{"num_hidden_layers": 11, "n_experts": 128, "d_shared_expert": 64, "hidden_act": "reglu", "routed_scale": 2.5, "balance_loss": 0.0143, "beta2": 0.95, "max_seq_len": 256, "dataset": "wikipedia_en"}
Below are experts of layer 6 (counted from 0) of a mixture-of-experts language model. Rows are named router (the router's row for the expert), gate (a neuron's input weights, with its number), up (a neuron's input weights, with its number) and show model dimensions 0-127. Each number is 128 + 24 x the weight over its row's rms, rounded and kept within 0 to 255. Numbers have three digits each.
After each expert's rows: "mostly gets" lists some tokens that are sent to it at least half of the time. This comes from a sample of Wikipedia text that the model never trained on.

# expert 75
router:137105107102138152118110122145188110098135146160136158166145132105177158179133093091143165101101151150120139103125115093091103139122121137096145155114133156163120151102124143119117115106128145147164166171107131172093142126112129120141140124092142100113119110183143150176094094126119169128155097138147149114107156131130153119107172164134141141119125101110117139161165149147134136153153
gate0:124138111159108130157149140070164108114179113145070211155117122151154143111106145130101145137139150164121100084127087134105078102148148155124153129136120121135127159125108101142100143101153138104164141159125129156123177096110098123130127131152114116151130130115112122122105116106147117144123144113105088142136161138168117101122127136141165107124156064116125119115128112143165086108124
up0:141094136118148130103118132150082145131061121129173062125110133111131112139126121145165120148134110080096143144135161144143160149109106108136142103121124117126118098141153151089139130130107105134116094147146119120138104156134151136124119136119131137072147135095147131137154108117073119111110074122150163092103101144084143135121112092108080161131159190121155137143131165117099138141094
gate1:108143126143153150159135096144091114087142158142167170114131121128133137163140139135104138136139124159070132119098119084115201086144126117119131160095081105140152147121156133136112115100116103156155143177115084089115160130111136121111107100143109151165117114121166139180151120097138140122161112133122111136133139134157067096108142122106150143130135103151126145123182132139136112136104
up1:115094136176142086125149136139122128141100111108133140140149112118133093118144101122122100117143087125168184140137074068093120091111138082185103138144129128141108128131151176091101126100174115139108103148119123110106110096117155137127145180130089138124100107114150153141134177143113114146109133144126120133112127123102118115123119116126123078101098104137151084109124149147115118103073
gate2:140115145114130105134180168114147163143106106129134137147135130143145104147149145145145130107099096153130089141181087053133093142177099130131107117117123164092115111126151145121137143123129115094121137107119157149127183150139134116136085121106132115136130100131125163108147104144111150135165100150098088109117132123127088141098162127149146174103168141103063138140101130118172127111147
up2:131169066137110123136160117124139131136121117155165120096120114095155135155150119126168137116088137170133116135123142105116161077139165103152137096126122166134118159115103139125135138108158143119140130148132156152096085149171143140076177098117128102111135109135120115146136191087129086146108165111116126145157119084167096120128092129136126119107107091110110099114174153109109140137139
mostly gets: "onom", " autom", "ilit", "oph", "aur", "roph"

# expert 2
router:137123135150117135120106155100087157141118114111158116130163105128130137169086113104163155127085142135105117132151123136117161147160173146111117151136155088135157121096115134148129151088134089090119157172114101100185124149115112099107147157113148102109158093099087141122113116102113116092105113162143135164105142158140124172094150113140123117101113139101155133156147086184136142147136
gate0:131128117143144154153126160127112137115141131144105146119152116151118174144143108149117175145166127145148100111119178138108114096121110125166106114089117112111131151136121125109120160147069146152121137174116092125117132126107102079133191122139156145108163154095107149178131183173163120114114090100096120121097131119083106116134145166126128083128125155149152147135114103146109153160118
up0:107118130118106116087146098141124124103154111104145136132138134092121110135126164122111092104150125107079147135105103125127148150128155154082169147176120110119120142116121108150124120115201127134130087063131168148174126153154140195149100135117093125136107122156156135121136088088116123128132151122145119180171124101119181164137118113121102156129121114110109089136122137132113099125117
gate1:131133118126149158142116130159122122139120155074123128133206109119154124159107124129114154117100141109157145134130137126158123146125075133161120086101102148108107126133158130148089165086115059114153087144116124140119131166136066103124093120137143111139123145147112128133093098109152149128113123114090103131161094130119082149127126136124141164113150099140146121114119090144160108168178
up1:141098076128093103090125099150129084093119112154127129151126187176102083129155148112119100151174110117126120129122108153105123106170152126133125108125139130117134080099101151134125145150154165112117127117127145131180139116122117102118171116109088112146154140145154119153146128147112131129154130146142113139110157139106185142102130153097117094151070162133128165147149156102084134102121
gate2:151187091110164092110078119096117088100140114123133144063112143153085102151135091112124165130117099159137129159119177133101105149172113114132169144129164141145171133150096105128137151116108146125120115122138118113137109154104132119136105146140133140123177103132172125111143150149089144123148126127111116092146111125087094153124109136116135136127144146094148117132120126127162188117080
up2:132088128135111162097124150135159130150131119133127102122096137098096118091134137128136153099150130113139118149130130174135135086123128102124140066095127157135148164144186121099159123105124088125155128109122078141105134149152080094084174108113115135132132083112137115166148140108110142141116123144119181144177128145075116115126132134135156118125124180152144090138104150160113093152110
mostly gets: "|---|---|", "|---|---|---|", " |"

# expert 13
router:104092113127166123147123096115147137095099081098177129151150100124114147165127095122155151093114155128141146126102104121143143136131154136084115145119093161153126107095102126107119146118107160125124123151165178139105123137089147122096141105088124094145121135140090077137140097117090124108114082145169150134144142098105150158101169130137159147105086158119143108167127110146089120114144
gate2:137097123153178137148121158122134156146141114113142137128116107139162129078078152123104111082134170145102138154116160109138083115120105124098095108112107143145154155167144095151126113142131160098158162145099117124121142093157159105163117097121141130140089124122113105117127121133148128052131161131103170125133146153130154086149117097118164160134178139157104156141114167145139127135109
up2:098126184127145146142121123173114117107111123135140082151154169122142107145140092096120153111133105069105095137161111124113155125090117157149201154132148124149167120064130129163132124108132122137154122154097165128122148114139141146138110141139140150169174122101166123148162110119120149118109134096180123138139119125126137109114160169112084105158092110108134101119112126145115110136099
gate3:105097104126138088138145142135099080118159182096123123057151128121161140101174096104128148173134130101141110143124144129134138098170096099111126081087074103112111162124150178152147139123111141135134130147121108127134118097117115136116110142108101116164146159143111148139140124156092087144102118137131101125160126111117114116139168107093131146118158107121163140084104165148121115154118
up3:132158145140098162142131095081119140145133145163123106136131120086132151146112131124145113134133107152098158104123145101135143129123160143149116185121163102129157121134113094116093133120104144130111162110126134131131117147111081077124128104139149146092150130147142113148129095130109168136120111124150178123110115143127197137151087109131105108159157148133145073096208127111179152122153
gate4:076107140125077114120126097128099103065154121095121141142088101118128150115152138120145126128125109138147134133131160119184156107124146150125135068146104123111155119165142101162135157101125175132093108128134122151176130115120127118180124127177180154128123130160109143138113151143073119139105132146101156128157112148146107125147129099138152165091113124151132138137114157108152091166133
up4:170132128145151131110140158129146118191111118139095111122129101135163125122128105117118123149127125139097087133108111139070101182146106112138131204133165151150111141124117151109107119150143083112115155114117117084076091154150120130119157136066115109120130137127118104123128122130151156147163114087141119116133131122101155146103082140115135103183145128107151129097171099147089123121127
mostly gets: " became", " become", " becoming", "|---|---|", " what", " elected"

# expert 73
router:139088143127119122145098152140123125091082103114133150165143105091141106156120127118159149107127139157106100149162106104157123145163133155103138156107105168163130139099092137131136143092120130137094119144114130147142115149111118101108155142123133093088135137142122123147175069144120105164108121153163126129167121081095154138102159173148148084109084144105142120150158107114114162092165
gate0:109186134080136096148152124130117147111157148138108148122115137103080072134139099106100116108183126132105145169163156136142139121124098110143092162114100132135133137117102113147142183158116113125148133131151152110111147113152102167127163155109123098118138155147182124144151163139106131090134149145120128087160126129164163098092155079114102125136120143130126099138113132144177111123103
up0:085136108086107102125157154135136146123154130115092113128106136133122083138117123128064123095156111120064130156136162113142148100111109153138097166130101133153116156087130101129157167154119120146126172154137100107115142117157119137127161113137119088141114145139124120142154143143094132104155167131147133122148133117154197122137143087139129147165101148108123097151113143138161102106064
gate1:155137107090139123141157185126125116132132093132145104101082148157112127119136119155124132107095116190109176101157091115125121110104165134137175113093128117136163116107159133104107111112126136082135131108108154123142152115100124120099153175146128150122123089118128127138108139164119173079164127160113117131132197108147109096127099149105151097139168098137113163107104145134122118126147
up1:075114134114117143150148139134101070119110142073149145154106133136127152136109144159082164126185076156113139149122156067105101127116154107126158126150153103161140117129124145133165128140130106116104123134140154138148182112138138098144106125148118129158090140137163104120108100080123130102128147130114155157113171102134048129093136095124137141138142117117125118112136142122149158124138
gate2:158150166125099143127113142131097151120142115107164127168104169137143080140157129140122209101165120086126074155126127100124081117151099108124140124135114129136098127129112141152123151105099130100131134127103127121149160100137130145181125105125117080119122150137112087121109148148101142150168162144144133157103108118091150111146142086076108134132096104123121103116095096109130153095141
up2:112121114124117114163156155128140148113123145144153136158103138128147101134108150122148179125105128107132107149155134145117069113098108107167107131144107100157158105113115147109082157088105106142149113133146094111124134119161134172123117129162133143129117130178111116187150123115135119159095172132158141145156095116104108118177119124155098093096126073178144166121082108111119136097116
mostly gets: " term", " word", " text", " meaning", " letter", " award"

# expert 23
router:125106102103116104137122150138087092186155152173127129138108130132163157154135138122127151096129118132101179142142074141075115154126109097138146142130131161139096126165116146144164133133100141130087108121166128096124138155080167131140142158113166127167143127136162149139118115087181108114158125151133108114080097117097138132096155124092144129126121151108175148146139101137136106107131
gate0:163173151149138141064114125111158147119136145120113099103125149135094135115115166150158102137127120095175155120138109114104104119134087137156088154137111170095113144079100122122101130135108143104141097140136137093097124103128145155121106112116111130164116099159145111133079096133149142158168153092099142174129119168089140167118119156085157151139098129144118124154139111088147130118114
up0:117096119096108125150149126120137113136130093130098135160144106136187129182138140109137156119112145144099106100109142100131174095118160117128162128139109095170122135168124113133118135123143142125179184120122104134140116166117093121135135149135163115136161099107130125124178154154116106121117095149168120127121139121186130113119115064181103112131164154137087132110123109175112156153134
gate1:154108094091105084102097122163089143126114147146069134170097114098143140161109172150092102127140105141109132175140133132108128179156127109151110089152164109130127123148111132099149173151132110155169102104123111125119111134144105127145161117151103111150114149121132144135145164112145136144118117138106144148109127126129130145129112121104086085160175130171152089086128147092123135168142
up1:146114107082085054076084124132092137117122137134077134140128132095135149142097138147109121110138106149138139135150151138096109177157140132129104113155141134101126144156130115115152165173157085122158111093106127121125103106109131127152179130131123105180115103113152141145157143129137130151105120112082140136093135140143139124113129106100062123164149142157131111088141117123156133151103
gate2:159156131096152128125137101102143077164132118124159117139141138138099111116155157116142149110085097079125148099141090098136106156099115083106165160103132158126153104122113136166154130131111092150129125089133180109151106112111136157135112097108135086113128120163104130113163132106123129104147163110139121114082108105172124143114129123096132153172169157152122161171108147118113108110095
up2:132130083149133128082151132093138138122125149126116118124152143133101166128079139157123108144135097105072091130139151125143082149096137095139090140146135138142084140106137176095116149109139137132128160130129179126105081076130158155155131185120107117118134161140112148115145151122101115120143102155120127111155089113112092119125091093131100099123123138148105155187152111114133130102163
mostly gets: " sh", " w", " h", " b", " cl", " c"

# expert 95
router:151119095118163147105096140146147100089134160109127127110122113089115123167095112094131167143131157158120162169100158099088130105147086126123135163151127160163118097156117101097153116128116177098112153150116100145111130097155170162166099143099108083142143115133159143138106137119153166147144108122153137092136129093154155147128128168092133107154128119126140110129167166132132125105158
gate0:103165098142115127123157148137120164121146140129126113158173093101173099141151108090145129117100111159125143160115153147118139123111136145187184112106096145136099140161157154137125119139127180125140078127115121126096080133151148098111137097155132137128123114148113111149123132119118166151093144114154142151094119148194113149149112143087143162144131143137152157149134173152082130099133
up0:140148104091103140111152126159115135132126122150187110108120128118093096173161094152163100093143145152124106137130108127094154129129140149169159123156118166172122090131158122145123099136154149117158092145128100133142106102118057163094134155148137153138094119151138107133135128104116126090090147179137116124132148126193136118154133156098104146128112157139137140110140092172110131139132
gate1:156169126108131143110139098138137085092124148149089129102112127138125125141148180116099099112111130092142129124092096092095111147110125130150092115110092126119109120137157092142141125167147195133126128123171152165129132127140156126167094135108128132161151165133152125150151147116142167189144150107133153119126134139152158117145124130079156083167106117170141164124151149077125119138133
up1:087085154147124161145110119106143192154124147115143121133152130143148101098126096156180152142141116173129102133174151185183129106128131095112154128155144136150109153093126157123125123084139082105144122153095126090128127150074128138097173121128132127123110105123115116147081111148134111101104124171118093134147120129132111119107140130165108148106139134087130121155124102174122123118130
gate2:123150163142115119136179149148110113153159136141173077140120127068104116123154141100081133120150159119120148109130126115137130137093092113124127175089175132133146153121102125144157096117092110113109098137120104137123133089112117136119155145101145163152112151098183097085153100095117097116147142126106138108135139147097132144109066120097117130146127121162157104098106145118130149158165
up2:148140144118140129133151159104097148101109131127125098174127121166139095154107132087092074152111134133118109162109153126083110128146182116103127122114107102128127109155067108134128097106130133120103097142141158120133097150150106097088118156153134153133139078136095111160176112118180105146123152156165136122145139133142162126144158112123119099098098092173135135137171143113116099105133
mostly gets: " mon", " Animalia", "seud", " pal", " poly", " Arthropoda"

# expert 19
router:125166104141100164112112145105130132130145127144151122142160106098117114167094105102150106114094141166136168101138121155110160186102139116129163138092164093126124160103154135159148157117149107092118145144152110080129092164174105132112129121115141122095140101096096145153141127121122118111112103113141129166177119182151102168122154144154134121179114149111097126101121148117133152115156
gate0:132140051121100124132127079136153143167172132123161116139162115074127150110126135101156123140122108156128150108132112151145098137118168117132112095142160115095155158151155128141138117130179157117137112156116143173096137122111134180115122115107144160124123124095157158128136130193145101118152110091153123091084165156121091126132112106140120150164099119130096114147123133138121123108089
up0:150082080121124132132152125113125114147187145166164154132101162085123150133083140158073126144132151134189151121116114149129135142147163144156135141115148167106144118142145141129118085133160140106132130152136120142104104115148096128118120097133125099126153146126179107152153105132122104104121172163118075109138146175170108149133120109134098146109133115153096131103113153139094097155098
gate1:130132123102122142156152126154140130063121097116154090142062099135100166133134094103127113128112129112167170111179171117130114158096132120101114094114133131112147113135165098158109119121131147167117155095133132121154117150108131130144089104125160144131127140116160125097141181128111086148099135164110126100160145118142094166139115138161108130130136160091142156160144138097171140163112
up1:111118160115103130173167098186154116132098140142107112156114128170121148156131153118110102134106138145129119101091142107121123161151141083084118195124053125118132115137126139158128105129133099169107171065110146102131122131138119097165124101117101138137125112140098102105132126110107098137113121152116155134144102144127101145146103125106113107137149137089141122170174132092135159141122
gate2:138129112126151158154152161165192166126140152119137128118157124132073131103134097152176061090126154164130147088118129114130129163109140127111138131149127126130117114070129122140079098122103106117127133137134139155124130140137128126138133139141134149161147126094134138126159137149113124123187129192122132125160133160075086104143124174134120147157118134131134117084114162143160174126128
up2:125162127123151156121167116165161165116143112126146122142113084122107094119096127153133104140119159144161150130178143127160127176095138133110122149192115087152123130105140124108098090150105110122110102126150151145131122098140160120104152142137130111164138131139152144143105140148115141140199127168133122112135149130098087142165151172110143106188130151120126133097088155174133154129148
mostly gets: " —;", " –;", "%;", " +", " ±", " Apps"